config.yaml
num_hidden_layers: 13
hidden_size: 256
n_experts: 64
experts_per_token: 4
d_expert: 32
d_shared_expert: 64
hidden_act: "swiglu"
moe_layers: [0, 1, 2, 3, 4, 5, 6, 7, 8, 9, 10, 11, 12]
router_score: "softmax"
normalize_top_k: true
routed_scale: 1.0
balance_loss: 0.0076
balance_bias: false
router_logit_norm: 1.5
init_std_router: 0.0132
lr_router: 0.00141
num_attention_heads: 4
num_key_value_heads: 4
head_dim: 64
vocab_size: 6206
norm: "rmsnorm"
norm_place: "pre"
norm_eps: 1e-05
positions: "rope"
rope_theta: 10000.0
rope_fraction: 0.25
qk_norm: false
attn_scale: 0.125
tie_word_embeddings: false
parallel_block: false
extras: ["capped logits"]
init: "normal"
init_std_qkv: 0.0312
init_std_o: 0.0312
init_std_up: 0.0312
init_std_down: 0.0
optimizer: "muon_variant"
learning_rate: 0.00259
lr_mult_o: 3.0
beta1: 0.95
lr_head: 0.00842
max_grad_norm: 1.0
warmup_steps: 200
schedule: "wsd"
decay_fraction: 0.715
decay_shape: "linear"
final_lr_fraction: 0.05
batch_tokens: 65536
max_seq_len: 512
doc_mask: true
train_tokens: 311300000
max_steps: 4751
dataset: "wikipedia_en"
Below are experts of layer 6 (counted from 0) of a mixture-of-experts language model. Rows are named router (the router's row for the expert), down (a neuron's output weights, with its number) and show model dimensions 0-255. Each number is 128 + 32 x the weight over its row's rms, rounded and kept within 0 to 255. Numbers have three digits each.
After each expert's rows: a language model's description of what the expert responds to. This comes from a sample of Wikipedia text that the model never trained on.

# expert 40
router:112100109119134109129129123152094111178098118107136095177121107176105174139122120171079119163139092143081122137095123076115165120104172154117152196125098173150126106156141125083154080151084087182091190105110104134124119159100131109181145102101186073162154157172056085107076114132095071104203140161089133158145091120097089104102120168087138127174103134132176157124139097066129079116090136122121159153161088116092098124117155096141158178080137123136150085123136131143122179182155156093041113085154133116124124143112157119076090103155121133180156101111044138132168165161154120094155090154078130148156115075147136153122107157158091188140094156135121085090183076107157122118192171133140079140179117117065142128111157146117157086092091160138105178159081151088066127101114065
down0:106177117160164123080169084129150131181143102173161153137150137120083126170125156139118123141189122144114073129091125068099162154121146099147110183186138122121137053110167164127108137141061117134128080167093189163088145144101084128119138079105123070165105117139076157092150140127144174120170110120167177113145173158155114115150109129138143050116088128084190078117168123137145142085123128130219180142128105141122175103133149153170156188119135113113150141056122158115172154175108112104095170188068170148142105154104110112142141116188079147155125133148170147151155043082164130141112142106128180128169164139125100125122112113171137081134155151066127176122099167155112081120159172089105124106154077074093128096138102106137104175193138129150114156131100194095142068181103094
down1:098099109118150106146116068142124125126075165109116136102164127123063095129133125113137180089170052177090099136123146101094113100139182171141108107125119123101203179150098212168111149128115135163094106108118113118242174128104191121148134159132090157140128128143138133139112145055069084077151097150111095175135125090133152144146134175130173222097160085191102140139152095121133145150046160091083122174116086121105132148161135157100148110118111080169151152110113165074093142128154151113139079122150111048140167131170179133119134120160135117143087125090146200141111147139144100098110147133078128131102141140093140135126108082153138174144131118115078157089122121143151193092111035122150108105181086106136084122132130176178149134082144134128187121179099154111113147064136132
down2:116123158171124106086039105119174119057121127158129100146079138099132162122073187087153042181101175179119078149097121084171176112089147150105137176083117109099144130126146208136164079150168150122118160107131169130147104092143102132118140125141160103152126105116115154107091152095145046119140147109156089180077125158150090149165123085143104163124135083137116172090140126110056171123152186117178074181160138157104144154149166088111174126090117163149100163153112101134167069159170128145148094113114167145107156086188103155128164117074169071140101133101129115086113111112082111161179122074123143154135098087121098170165082112169144153138143117061151162124148105143169156112156096093125128157128080125107104067144121125095127083128194133109178101133100095068150158075140130
It responds to: Capital letter or short capital cluster beginning a proper name, often South Asian or foreign, e.g. R-ashtrakuta, Th-éoden, Bh-askaran.

# expert 55
router:074133180149060115036167142137123156099150127241171106203125172157151177056153197108177126125130128184135154169115113145097118142098114110155123147074173127161110106152130119123069117140128135167102126127149088161112065128167109131161155143145195139142089179162070105096053162124100114095148091183094103145116103088126119121111172192067136155129148189159089118081148115143138110133165159151119104109165139171146157130108148111093141199079116154135162151079099130109081122108115140166113153114129084140123136085122101160064115073178182154130137116111094138161177140158091112112131098157126106109090103118109163166133120169154100135103199131120108104153152123148182156149109143105136155066085139141147114138125134073111106129123121130126134166172111174153077108131044141
down0:130109164126173130109064161112119114099111108142172111224104081133080092109099132126114171131082159110126175123130123111057157130123118131152079187088088181154120198138129140099109189064172133148116112187108109104190136111125084183151165130116123120159163114132136143142171092142100085113184146069066115119130100102164156136163105155149114128119138140130153146118143140139162104151144106146159082100181107118104084175117164139088142173113123171069143187122127123142150103102087072104126121167135115182153128113090142130133069090121105071090187094186113143101126088181064115168209097096126124074143110179119174080147109190120160052166182126109135156115162120138142120107119151164119166099128050110150157076125108114120151136104086176126141150165127101178125068115142106
down1:154103136114101171150093114145102200100167120185117176129062100104057155184122112182115064114176073147062157117097062125175074070151102086121121119108142129126106104176149112104137155130104152106092137140090142172130087150129206148112141195127085126106194083151138128095160117184089115093141114132149130139141115115096113148110137045106144161158137204173087175157126106097087140124099149153145048091097087080112134060136144138079139095137217127203157113166160119147132011087145082093130122107135100109096180093097116139143171125129100098107107103160085159109098149129181100133130131096181141122129139156112136107147146140158088129113113129134112153120124110124130114159137164111126144145143150168105119154115110141110059123106131088161136098104131101117170088178137100
down2:170131067130135162133111112122126100127115137059093115131115146149123102164168141109130123139123091117152133145160153146117144115136151168122139127128156189161140141139120132120131140083156119097143146127152176099134135167118161134105186109147058156117176028150134084124158068115068136118185083194085172093063122105112108167113105123159162117113096096131064153156065082112117149138132116119158135137064134166125090165199154098199156095120092163101121167203173113148149131127174127103131094118096113115079065107151141132108082134172141072110153116144167127118167133087122089098116167089137173034152120080074138081167127172109129118129128083131119184094157093147082145126098085095109144064206135138106099100109153083090087067095146132166094109169179079126177126121106136
It responds to: Spaces, parentheses and numerals around measurements, years and coordinates in infoboxes, like km^{2} (, 35.83°N, in 1971.

# expert 34
router:149170085073076105089159160137143134109150122131141153165105156178128102150108151093163108160120149070107095125093174096120142133121062134106126100100103130104072127166149117150136092152178106162173145152163078121103120122118089125127207121066149125141189106110154130180110111103116110112114155166131105109135153096123075126162073072109138141156121066139157167160125118115100112109133090095166120121121149200163103168160112073110121177143144126138166112131136126171179162142116148171147185083077158122145119140119071186118110130162146163091053175127159147199063094094088031145164092126153122078183077172096195175145158095132168127116171071092133118149189139111142091137100093194145169122093160141102143161157125104102104116123085133117153139134191091148091103184128111
down0:155094158113178092131140157171145088128094122117120135113120159189134158117115161091126124135067127136132135115152034126098111144154091157077145142051160171106109083081179117144153091099087112134096153107177052115150129150139096050129116118075069168098123099093194131130071104109133137066141126121095184039095092091159164133112134135123150155109123129142110090110123134127075125054129129123132093171124088142124094086122116083086149160078117099134054146106073090145096145080117061108106147121168150108115088091185120122155130120124105095156128117140183134154161182143102166079128160110161158138100130086151195163116154123145222132106110058102144136091094141172120141105139128091108114093119111140122212176113116118092144136087091123110129080147093099121174173118123111
down1:137140106150168100135149136060104116180133163128119161148074064149127122060100101181087111131141171078091109135122105115120152109142109105176158107111191142119056144131118097129129117103129175205114133124131135168128095102096123097174164105152146113088106118081107156080157110122132138094144141180120088138155074141160134146078169151104134053112163099131122163113121145128093196104087090158159149109060149131228120074196092106151107096132128090153115074166168132089169156140193114175110146102143086133078118176129140148128127099111136102161060121165123176161143148181170137144185155163109159097153088158135119172117132180194127147108125081108140133163128111131112150180152152164069219117162082148101104132123086141143110166119123051131084147117171103157155114151139130
down2:114143146139144101150149113149116143184145158172132091125129145156139102142139142197091150146172139170070149136124121125154158124091082145170114149078096087186135097136121150159149150062129102130090139106189138113157134122142110093160132128127107079163104194155092139158068092116126165178177116134171124153131120140097085074178141164160094131168183083146096113154111159050106111148162208084176177124114163176102166144123132115121123142095090141084167103113153136158072122099106144136130086152145108148185175100164157128114138166123121167115199150111098127127149152212131103146103092136034125144156128126102082153068154156137092090138143154175154132160111126106161130148093090127146090194126112150096055109124117231173146123162126103120155138135090112119044099071177109
It responds to: List-item dashes at line starts, sentence-ending periods, heading equals signs and opening parentheses in infobox lists and prose.

# expert 0
router:122107164108173101108090078113099142139106104158091111129135077159092118129126101089085176095087104109150124123056116190143144153113097115132151168155072125128123126130088118041160069126094084192104121091113143132169122157160110158143119143120178135120121111166094141128121073117108120090126128122080106126139130136166125093098156178092108154153121181105080108084061134145195082115143176144106169116108101130142103094145142171112154160113058123154140168152116109146095121110134182105076120081185141102155132157109183088048142094189114166131174089073096068145161156157086166106159113158148137107147158083178124140132147177177044114127145145143138117122169179158081090143100162050182076109147136103167135147151120072162118144141100096149166170159117146131056132168148162
down0:133082160176111128136118129094123157140155163079146070120168095165117180166148130148110141057107090099134114169146132078149122193085120109133096130151178144068150123166100135120156192129104217188215093158126144113171154166080137169101143148125030186101151139160132163130128140145132100145072112124144092123097117095099119121157184121120122133122105122120174151112138133170161130167140113160129176172089121060192145116102182169162101183155135160146163135113133145122127132108089171134064106148123153144109158124172188113137165131097131090086132118093136168163124118087198129165177140126101105166099133123114144110159102110157143080129098059070173117153098158100103150139112110159072175105094080136081119110175138106100179129115083078114122161054063102116116149120148152
down1:133142125126117167143133116125137131098115096173095165117119164129131153121113121133209163111137155153123101158181181085130138152103135139165065130147111149125144137099131165120162199123207179200061149132191120143142083085106048162125133076161070101084104154132131163062069174125078143130150103149110107126171136091159098187110133114098119147149136124111079073183161098112151123119151099143103080132116159095128124153098146091147160170132133177149090115103126133167140183148119177118111143079124116106097146125123145126118120074148167118172120129117144071145167064063092101136134111162089146117158099144116045123087024160119139095103157118090113172133128179128149103090133154114098099074048109118148107160078147128134110123070196095145146183086127134185171130130143104
down2:156138151126153113140145149111064099107067121167125113144109119180124198136118177164141169164130154179124129127034123143137164101099109116123141139148129102123177101149123057144168116145155180157118170145083121117177116151165135090172120172170092104116144135093154068149106094117193090119178101136139114169105156170133095118184079057172093079137104153091163124117120084107154094059068118181071083106139099074081143126103135181113136079158195126129143121101114148143182076119132140154163126084110147120105171114101131139031150138118151156120113088135121166140184149122103106128149124138109179092155141123152150148143131089137143127198124192127045133134077165134139152172141065167071149138153134119126102110160167093125143096114154136085096153103163153159076180101085126
It responds to: First piece of a word split into several tokens, usually lowercase, as in c(asement), st(raight), dem(olished), app, equ.

# expert 31
router:176099192079153167144109090093126132089093069107128090118116113099139144151112162119128121150082132048118081131094154113144091154238167111117093054150144103100116159156092116098117128154182119154101137113090133080082092102183168099104127148162127162160141118092164076111122060078085110141074161151113093079064145088169132107083129142111169117153166138090085135078139124124103095095109156095111105077179187105155149119182188094124115101156164081152124081157107166134119159136139097099172123121186060158154135151117142131124088128101150111106160109145170159099121111096119194125097085105180108108098131088092105153129110133141131156099135160117111123110127109174167102108129133066172140100074171075103131105138117177115077158143162131066147094149144065116094189137139160
down0:074122190119079128107092137100105098138114105148145120112100125144077123118104158123127134113194144103091175105114071093101136094126135094138136132133152131145166062085169109133237161156101120199102156145146111043057134146098167140149093160087164096159151124145148111071095115145161091120117134128115121124083177124165146093165139071175141123134091116080129163037085117097117139159140172175124120172114144163159165116118122067137135205153132130098132145139102181110141110086088080171130212124165082133107130134113156101159133101178164124086093073115165154136130119118120160091131103115116104114100167085148148103100155117118115137125130113184116147100113160088144106182110159125079104189101107032119083123139099112105113084153092106135105166187080141114084156095083181
down1:132060152151109124154110118107119103138125183146114152172206160142116118107123128188143184127101116110147094122113132163137110166145153127158146106163098145123141250141068155156151116123149126142095211096101141085105117106096130111046210168154139095138182166073082137111144124111057115160068147168095090122118131165163111140146092135076083176092140111153101193151142076146104119127098100108120134111172122086100151139189158138125157108099063119166125110139152074129101167155148079109132157105160127158124137071068171134104084081142123096171132100069145102111111190132158151102170070116070160130106127129141060145136137102125133192118100164115170138084146128177086120156096098109157134125094122095137128080160105154116096161140096122135127207122119068124162119114151162
down2:056173171097108121126160119190155152205171125124132130141119156121145119057155138161116137103167117216096121068151177126111070134077101150138104150083074110149112102098143134171052105136103044098161115157135096084158119142160111060133112107160062093135104190168087154095115151118148149124218125118139198149123132148152071088149126103161183132094140175137130160124100182086139080116140111109136196118110099133113172089168135149144178116172072142120106173148146167108113120123111092095096066122116076134097135086196124142121102133122102113153147117138106114169163134127122138129129105127137156098104098139176154116147095109123130113146097113128107106127175096144119094178192175101062147115159145146086126111081171083080215151162119105126134156181123105085129120150141142
It responds to: Line-break tokens ending list items or table rows, and capital-letter pieces inside acronyms and codes such as NRHP, NASCAR, COEX.

# expert 7
router:115106135145137173130093077089167115080073127090126129084116144155106150123135121104085176076128171157103087153198082191110087158150115093090068101213172105090134161082114081069134195149167149103076132114107097114171129085145148063124153125093071169093157081128177107107131077101080155124081130130094102090091101127096173103147131151146142155088071129169053120142132132122084085127157167093148132118095159137153122116170094143131121080131147123154084121177180133131128092157155070120161161181110092168116151110120144081150144131104123093093152142161162173166110142135137155157070094136132089069146155117056091087162107120107087092085125078136116129115124147182149102104070182121137097097093102084116172073114078124130116091159144093112075103130122121138127150154133154
down0:161165096162142144115113131116132084106171139141133119122103118116129137095167090117124182094093120113119241145097110084111172050123094121157117141130162146144136103168123128039115188135118138139152146036105153115124090118087112109163113114131162104172094177177051103184148077089167075105129027147168071125061121076151164105170142173120096100132078118138087100058182127135089146118145168105164116118134168158111138099147132098085137167166115163167120130132093155145123149103114139097179063114138126090143184151178206162085129113138200101132154123109092094134125140101109156127082105133124137114110135096083124144197089126095130092118175110121146056148159101144137143149128115105117150146164147102133118147128123139159088132136125078154072166071114122103129140096157180
down1:122065046119071148117104160124118195128058057119104157132130127126157126068128098056164095182093069141192116137106136067113125184104143070058130114155133201086153105107143135079121192133092134102127163079125154151097082091132088142133118069149121115164116119133080186099089137084124138174136124143100125165099136139143165145125138180081066120130117165154134097144140137104170113149158106168152152133100126057153117121076103127105156145169040129065169166151143136146118128103124110149134142133089076095118109194121085077137100150137095114087194146112153112118090039141097169119152150133128132102067143082165118095135147148085109117138146124111082135143147109131153068131062167147166142180098119132122137125152096138198104148111117146120115092140158089144117144137158133
down2:174168110154109103138118121104130146119150126155202084099050122101099089138106149174115079110151122165119146134205150156078118131161108137177130100128125124128081102136134168120061144157096131095146132168075127124119084116154139114063086133166130153080136098185144129174091145174098158166101102135137115177151167148116145160103124070119122148175085120169163127126091125113105158060210055153133072147200164198103157120134118087150098101159107109114162097118165099106182139124121156156107141184141137159057199104135082146119131109128118198115145175151181142084179046102093138061137139140108150097088134169138125148176151107138072113110114111166148154095082138112147096165063167148141207138123152135143130095136094175084163139134118136138128130192152124126107136125154136
It responds to: Function words like only, also, along, of, as, now, plus table pipes, digits and LaTeX pieces in tables or formulas.

# expert 62
router:144140136120078122124148103091156137150122068160091125207112083162114197085149139085140132186083146121110185140107147138195141122083142183147167128117101147169091103124129135119125092136147138166108109150165099134097091139094106098168119118237157097159127100149059085119118125080119118069143113170103132130123196151094141133088114157068153125153126157157128167109095097054143132118107110121104138099183105129144145138154110166150103170146176141146138108125160139101110121201107115074073167073196127120092141184093169104119097130170173109102167106112088176085139152121126139151130197179160076123125150063127161162135109118103133153084182134133114122049173151094188076150118152097094161127162165109126165093118110151062107107216112129131098143154132106162104124100124149
down0:134119089086154133159128126093142174105088157095180136065111167138134103124154170146024154116152107162105101113159170099154098142158147100113094125096083160085130177122124135148116131113141145131180115116130126066129108140123122168131104043123139072151244175133112150131094132088160111080107095194132128137103157134164121134155114086145079095192081150106087145154133129147077111139078162160068129163071173125085095130155111172125081149124170051134098142134152136136128160184107153067079085118093146135139121084126121121092158118138147112122091107072098126064110107130107112084120123158129149112131151133105132114116103103138164135219145099173157146084095130053105058134170143131139122190125076128138119186113091168113162073154104136126197141130151133139079110116174158
down1:132142128103141126078140142189130142140150124190136125151134097132116153156071126111095090123118119103123076121189127120121134097175097136129161031161114121096147102125145144126170154144110100140164094135099158126182175143157128108177142087143093086131111170132093165203167124126177126149175140158064148084081170092121085140146113171148139092075126134098103139194065163108125166161163219154086106131135110121141073097136115084162129144163134113115185133128155130152158130171117070112104130171121140174150095069124122172152084153151182094109067129068110112193134180170127107078087128115130119102126185169123151096188138102108132165079094126110112207076123065123147115161171093158102112128125107194096139128111149141178095065107114087120118132186138083124126170117069137
down2:162064127186098125102082191124129086165185171166095136129130140135108121102132182092125147173117154174130105098125151135094114134117098143149102186120137084150145118147151126116156143151137125168116085168134154159095137151173122147159104094108128161140090205148029142056107124167122147146197143071112114150139030088118164101148159122143146160190118127117145127047105148139183141107064109099163096154098155126108170162072135127125097086105131104107146094133177105175132131121130167073055124134092155098156101095114102150091140139116143068193131137157154062123091087160111146198184120132174132143101148107135090136141153127135108092100116147079095130050152126151114131107135087151141067073157118099178139137182170161141126179122153130164128143123099108103106071147182125
It responds to: Paragraph breaks, table row ends, heading markers and opening quotation marks, as in track lists like - "Keep Ya Head Up".

# expert 61
router:114122104154139044149128164161123151119126090113114152071135161089113160187148173140137110113086175131122163110090174126108190101078084181174109094133127077086163116169163122185148158152137141110189096148139078121144105102115194115098159137107110159123140118109166093105093142110168129118105104079140145108083168197121122106082112085104185165134153110114175115131137078126080179161160146140143136105165159149149166177154160137166134167171158146152179103082115173124140163133098096167189112117151138179092162131178125137089172111137134124089171116170178121168170166096092142161093075145169063164166178148119130102155135110081141173124186104164139159079172148184133108074098105159107135123072109059136130127126116181147102085176137194152118110157095113184085121138129105
down0:150078087147153165084065136148087121109072144141116114066112159154080132142155131221164136170170132171110144152132117103154106075123108117071115119152217054089121111159125118130088134175108081093152128172092111117092179095099086145141128164124090098123091176119144119134122125123107165145091068121132178196118157155121142126138116125126128141080157132108146136157115125133113106024127152127119125113118133118063093159151122133152116179156099123158142123107162097126062043166182161148156068159139102087155198045132144080132151131127121125169123132194150098096149125134081092129168177109136130120093122146102099101146129114120046149121082094180118194112154104129109153119084118091181146160108101165160144096101176111132131120175153169094116092129114129176072130127182106
down1:153107139146135090092165059073154038148158082128144100122153107145131114143136124143131157114130131108101104129107152077108184157156136115169144097206144081135142143179139099075149068106124136089148110123140131089139136114120129144096108197101152147140144193105150136112139117097100117127094144116120110074101111127148104107115089119140082077182123136098120087157100049139135124095138148091136080125124136092087216081103079094116076134169166130200092143093056119115142181128109094141133113169155063162107129136169158129177164114112116098068166135175102131148130178156125179116066080117152169125077135127091113166131112099074109142130074133143183110163141102109116092138083125154159133068133130115107192145081080116080095073162085038127157156104127092172152147097105168
down2:145106097131158157139111145171158079087115155101082110097167115108102099184092106116169149089105156061138104123119184154080143148125154186121096134179156138113154132160131147116159152175093124162146143152148141123134135085101070222139125124087121137054098128120089111099102130119195145060121127133124160088135100110167132047056110151119106110035159098071125174103115172119137152090152082140150102116082056158137107065154134150117133144109150125146140150107180124133159143113142157174154102205098129113090113092113107081135079102132114089147186124148119166132132144135151164095164178164098092109105132143129112157158105101082146161151104111116097135157155118090113085150129158100105204050090195145135160116139134098089145109093103165137116137126203126119211129151060122
It responds to: Colons after infobox field names, decimal points inside numbers, periods ending sentences, and pipes between table cells, like Subdistrict:, 48.3%.

# expert 23
router:111095150128163126143103086121078139119159141109096147145086095153130144160115142141131108094124088086085158134138129106120126145166122109164108160124146119210147120166089093145143128104136063103114169175139116157110131149096092132165179164134130130089130152124074099102161159117143071103155160139110144124153130130163135113112121121095202140163141115175172142163106103100106109122079186161148109064115143091133107220129119079119114213080197178126145112108064190099091163123162103088114142106180062126085135161094123088172095141176148100104134073078105183120100130172176134081164133137128076117132092055177138185141104095097101166081096141093125076100125122091195107138095164168148180111171125113127108111064158131094111094179105081073074132123071097106113127166137118
down0:150139098122176159155109117157122086129135131142141086090180124164125177144134098100145150131151102189129140134135129122100142142106130108130092086100112140111054174150141056147101096118134079177134103094078121079188149120195089118165161150096099153115148116102138085135106112139126124181110149142139091147176128084117085156111091129100149170109092194089159153071220081143128160100074153092131159153158145128132117118084163076177102127127077122107100086139129157103110096109100216152132116101143144140109198098146171114088164109116132156150124131117067158143138106138092219129122074159153161081153095137131185176121171104135111136136099090166175056199173081159177106094068091146162096053121138160097159141147152134106136093066103120109121153113149140081072126146125136
down1:106117141149137111128170136095123116104107139052126147086131142108111099087138096146084105152047160147106095130111096143152135117099145096089121172132084115129116089092086132124073120117124153108156156148141131118146125104180067160072138146128137122135147115171103195154158156177159087112149088069119219100109141086139145204080131179130066141123123118157128115149181161141172115142154119151201133171135156125123116116068161195070108140126158132134037148150065131189112181135109117158114117070145100113117097076130138172129112207102097125208126102104132130147097099185147122141116128064189120108144146158141147152139173056118105142120192167122153133162138133181115119157150114128092159101151126165157081145164068161120164085078115121160128211148155129110102106117131073
down2:148173100146154108109109171180087094137125115195137109103124196124171138147156131113140133108102130100162151188113134159081134062151114133150147151115095107203142155116147144120160116149160133116167165164107093160115170159116099115144134129098152157175182077089137086084143139083139042096093114158087167081129126059158170127141156123138110120104104153101147133180124144147151123144094178142114118150178077174074130125144153116163094080179080114086124145137112084117169103061175122137185138174082154131183029117167099097107128148093103069164161114106133128178120117180110069076089182188090103111144057181141111105178108099141162138173101069114136151118138145119162143163100081129127102057112123130144073100123114137122118109139140161106140099064143110137118102162138172
It responds to: First piece of names right after a table pipe or dash in sports squad and results tables, e.g. Ar-tyom, Vi-ðar, Ol-impija, arrow ←.

# expert 17
router:119120110119130096112151127158097150151124127135077158144149066132098128115125099140090115156130088168117132123113123094067121131056140104177126153125080145150112097136104121115110097137131074165113097116131188203106119114105092112214104109156153123185144163171000139114047143130113088123151128173129171125172144084124080064107167169103069114134149148135133094091196126108160076131084139119133167151135103119123097149112147139100118164074135110132137177111067144132073143153122119097074127102154109109105151167071152084081093106164092151155139076079062115130175172166143152084135151105134133113085145094135150202147111143131047137143122151112133091116109113080157114133192152066138115160173147103111091151117131118095131102150086133158146152143062155089080120115113122
down0:085107142087103119089152116130078128112177125159126094082119130125182168104132075109115127123148095118145131107131152091094099090102053122089098178115115171114092100232070089130137110158153111174072136095149176125089157181190094141136154152138146128113113184137115125189117103109180097115140135119074146029073125107089131103111146091078126144176153151135111162145085167102146104151083044164110111153079154125137091109134084090139175163151137152090102155175149114116124144157134126091147170109158072137092146142108143150063131102135187135161136105166148102144152084116106139105158082167168146119144120194109113111135118189160061192142153119135118112100132118132090070186151117058167163154102070088093112157125135141159143092137165075182149134108113103121096109091126159
down1:157135136130169103111126158132124109132133150132154144163129129182138132148157152181122123099137157143157082129111180075138104136120144096102123145132141124147109092137178077106175130120086164082127105124077168108097075091165151161107159080142213143140090194066119144137136204142157094149138046131165080177164078117160145120085139107123187138119138063091152087114101097111155141090150077131176121122174119084135120147148189150106183123158094130141162124106123164117075094107108117076115207120164182107113122146128103128152092106087167051114162133129142130125145131125162152149117141123152155102168176124150118079167111115119094148158176142177165134089161025158097144087134175120088184164096167131156091190129070152110076154107053126134094102127181104103169104149087153
down2:165131151188120160106104095132210144156105113140112098100136120088126148122168058121121143024109177087149192109146112162087069165162092149137138111159142182087006105109117062143186123124148149141120182108162077158152154132131117088109118187133112146083148161097126126101143170128128108139136107153122094144130101121094124096168086129085143154145145088144177137087096084129173131147085126133132106167108112135133120125143138092138138118120148158135113090128087116176146104126152155105124153116170209148176130147129135119113184170116092133119075179140136095141095181128159128063112121200119140167134079121092144140117183096100102121125110129103156158139070179129182099067134103122142172128137049142125121208103155144154161134101160123206134158104129094183135173117083180
It responds to: Capital letters or first syllables of names and words, often in species lists and player tables, e.g. M-anderstoke, Sal, Pal, Bac-al-hao.

# expert 53
router:071141136162115115146106123123115078137106092095143092078117111155103126142107100167084186120139105099107120158105121102151132142208151135132091122165165148120132124111090143167142174088138152119151105086113128075125149150104079140133166180113083116109088105146116054134123200115158099116103149175057131071090061069153116089106129172084071154111155137136147093145121162077165072098120136140121064193133103079193131086182166147149121146078196138164137103060135135129108102192123144159165136204124112133092154139145145144027117074135103088138155121113133146179161104137145134151095121086119126119083145064111086128140151150152112140205136147082094069152122106069105160146145144064159131119157163086151112169072131117148094158092126099104120111112123176106127175132139122
down0:121086161163123126209112124145209136154148104127067149143173129063084118113135152098177128090146083171181090165156094166143104096118125119084068140213123137149077175130116149140085161098154152107118111174131199157172110122164119079104102113117166151142162115156182097134179162098176104150168132123164124155105106157185157115105133133101119059156187177127070147163172090155173125098178068149093077144099078100119131161139155111112177122146118134174146089122076133147112141130156102139121098144070135085184109113119086106123116111162154150168192137155113127111143123094128145120122127139099116104161117177107156194137161118072159151153077110140087091113141126143163171149069124127132147091156143126159151164081153163112104201131118147212142139076120184105142084152120144
down1:122096122133148083090130180128115134134185136148107117159143080190106149136120152120122140094097050138173144119106120125102128130116160188146113140129105116124090108094127113115084109054129176089109151094157183135177157103094124198115090110167106114126126042121138159122159114119137108144108106112140131125126113155173122147082161181123094107156098069082122142051151075047094150123077227123115132128139172100157163118097117129198175103083099175102134201096098103126128108079099133098151132092167101087141140173135167126154157163128096070160163129126130175163132081141130182113162114138126084172136147158183101113124111130124135097177121126089093120102194060119182164108102073081200095087116172120111163081116178114082110184142104140101137071128125130137105121157121163
down2:186127065094107171140041137080153121127055131129161150107136115150159132164144077132179165153075111149109103095173162147126121110138165127134151113091116160145057112103175135132138118122113140130196182171119127107206135129115085092122184105174109114122088099089074121140120074177082098102154103128166176091092117073169136140098192136128152083076152124138102137155070120126109163182132144125105161139106124113109136071165111135087130150157110063188106133084181113141149159126105166165133085119130183221068145174109174117101084139134071139110123141144170082178172111101083140093145191114172106140094134114117142150190129160184137124147163089143122140163128110171174167136130147116109167130158176108110130148112135120171156143138139154127133119148192057160132172112115146
It responds to: First three digits of years such as 201, 199, 197, 202 in dates and ranges; also pieces after H, as in H-ost, H-ung.

# expert 49
router:199154145125151068163107149090152151176126113100143171090107091135144122156113131139052105135155109110104102093142086086072137122077112113153105208108108161154116107159173147085163105149086129152137129101112171107143158086097091141127105152123120132176109171140130161187126091121104127137126104138124134075118105137128134110175152150141102070157106071111136146134079129072154104140091102083129116225073129137123064100100115131115165151151133143123142156170160161144196115138115185118133147101096131047101072142139163106125075148129085147151107097090109121173099096154172133126112108114105172095177133121164086114120111150125097109138092114140131150053127096105180112076178110208068105211176108109111150179111092110133137140120102171216114092122088165091178107085180166
down0:112087097144135081058189190193155123155068127118096132096129145123133140149098076127122114142114136134168063128146101105126166114145117148074120172155135141175166160121130154095121148134079135113153132145092125153146146129093155131197122103132170113105143092085082128112098149163195061141160091147157086097105155145164145136093146092091148116171100133157128158171086096123117086143106150108165131098100137120066201093124155062183130080141137133148121147154129208122099115105126131159142089068127108127115183141161128101089164094150108057130064119166189108094103133083134094100149150096089148145087143159123099115140156112109171184170122139137028114130158108177141157171167099101173112131083100131200186117118077144146138123066141133163176150183186094100130147129185118
down1:108116086097167091162087177112134133104156129135108182119144171092128157192186131134081138114157169089174105108138159101177092093089142180146114129090151167158111177098141161091083111030105144094134146123090148129129123121151135097112144152105114119098161154113088070194140166202120144173135146122187161144139092075141076140114148087131104133210136124156078122129104104145092118138168134083137146150160137173114146106152108111183146158157077113155194116124117118163164085145081144168120146050135158139126133126140128139099195104119141158164076168184086138164094166127141110154156146174182117197159116142102166171134139140085158122109111120080133088122120089090142161105160095143098177104161144120085187056168122149100169192115120126178064123124067133161098099106134130
down2:168105156072168050141140187132165054151143147160162111142172100120115195139130099121132079124125127083154093132152108106151144162149142141174149112127112150154160148166156117143114115154142109124113104122088120060122187115124143126167175119137109152136125150136137107146108129176093148139087166139161102126147089095125129140123157115176089146135133101119075085115087060136110129096127114163116151102183143141129105123132152093104188162082134071133133090125061126120148093108114092155121138118090141118178158096149072148076163146144128181067122114115071096120198089170153085198134091151127173158155119148175098117069165147158040129122171100125093151127137126093113169127140125165127114099184079118102139064137098194198077085090077095089121050132192047136157142141097155
It responds to: Opening word pieces and Latin prefixes of longer words: pro, dec, cont, re, ext, comp, and l in Declaration.

# expert 24
router:156097144160156113161134141083160079119138124125111189155111084240115113161093138193174107132116142082079091114111083165156104147152183100107132104140143131172135148056102110095182134092150124095141168091083146094183122120133127085091151145104105193126088122144176100163111114091128099128123137088083092088141140093116135135118168082196162179144043116135117149217101125171138117111118162110127086119101185136138169118139085179128139103180136113172119111165145144145171152074139109105172158143108102148092142114078157196164125112144097126087148135153168165160114131084159130136093152105125126146139132188082099111182121124111089091137079100081107164136121149116138120083113139176124059078090121150159092131092153155169086121211163093094083098103145096124125116104158176
down0:103157163127084129148162163079150129131142115156180145137179147139086084128147156120118146129143155166137092089137131101096113143118137126163126113200086151139074108131088084116087082134152124109131135102172112084091122132162085143169128143121089100088130150046105141068082141139141102111209099208116161097115108126185171158108142149105113090210129080175118115098150151081061191171146107093092128106163182142140117135098139173134060062125114181138126138112150115143176110142180101147051123129141055107155125155128170138108165110091138157107166131104111082128120164116155142132126164128086173108128153148212150072060167119184113099098154170168101046149093130131088126163154101146174128186151130093106098149135133138176101119136056168172134145151123139114146109140119111
down1:065137138083123052100087077094128141143111164153085172200130142157089122121098145169158109090076132128163105152072129068121145109130101103185141120125150070147120167123128109149133101104123154150108126150100142063091115122128123102141136141122105135165163094132125142161167136195160123167132196093113131126121079091168113128126184091122117096163157135159165148161165128127140146123141098166058131164145202079140063134140145093119183122098119120064174090156113123127094124127130141087099118139086076085095120111085178122113145119166115145120107109125097161124137146059183138155128138120171182115111072062156171146148183161143168153152126085066070105135146158103148175141157107099118109164144105137166093107111191184074088067155094097110135101075182105124186111111106211
down2:174137148125167064048083146107167107107121112052091093164097114153076143107131133134109089087090116129113109153159124141156137113205097173133177152193165087193098192107138148162099115156192116143140124147117173099108108117116182150072155167121136167114097147164122080123164122100142179106095141135152104142147154111131109132157161146105122167162110083134180133111109060099134124150104112043154126112188129126147089144167112120149123136146065138091128148115080138150176083123082171099155143097101158075060045113108099126082115065137148117064139132127084144201153173157164132117104131105147080147122107088147186151161114111102074084090180099209097120144140153089143136122128128157158120109175130120164118131144100126077109133135156161130113103119157175124164145156199139
It responds to: Main and auxiliary verbs right after a subject, mostly was, is, were, had, has, as in "an election was held".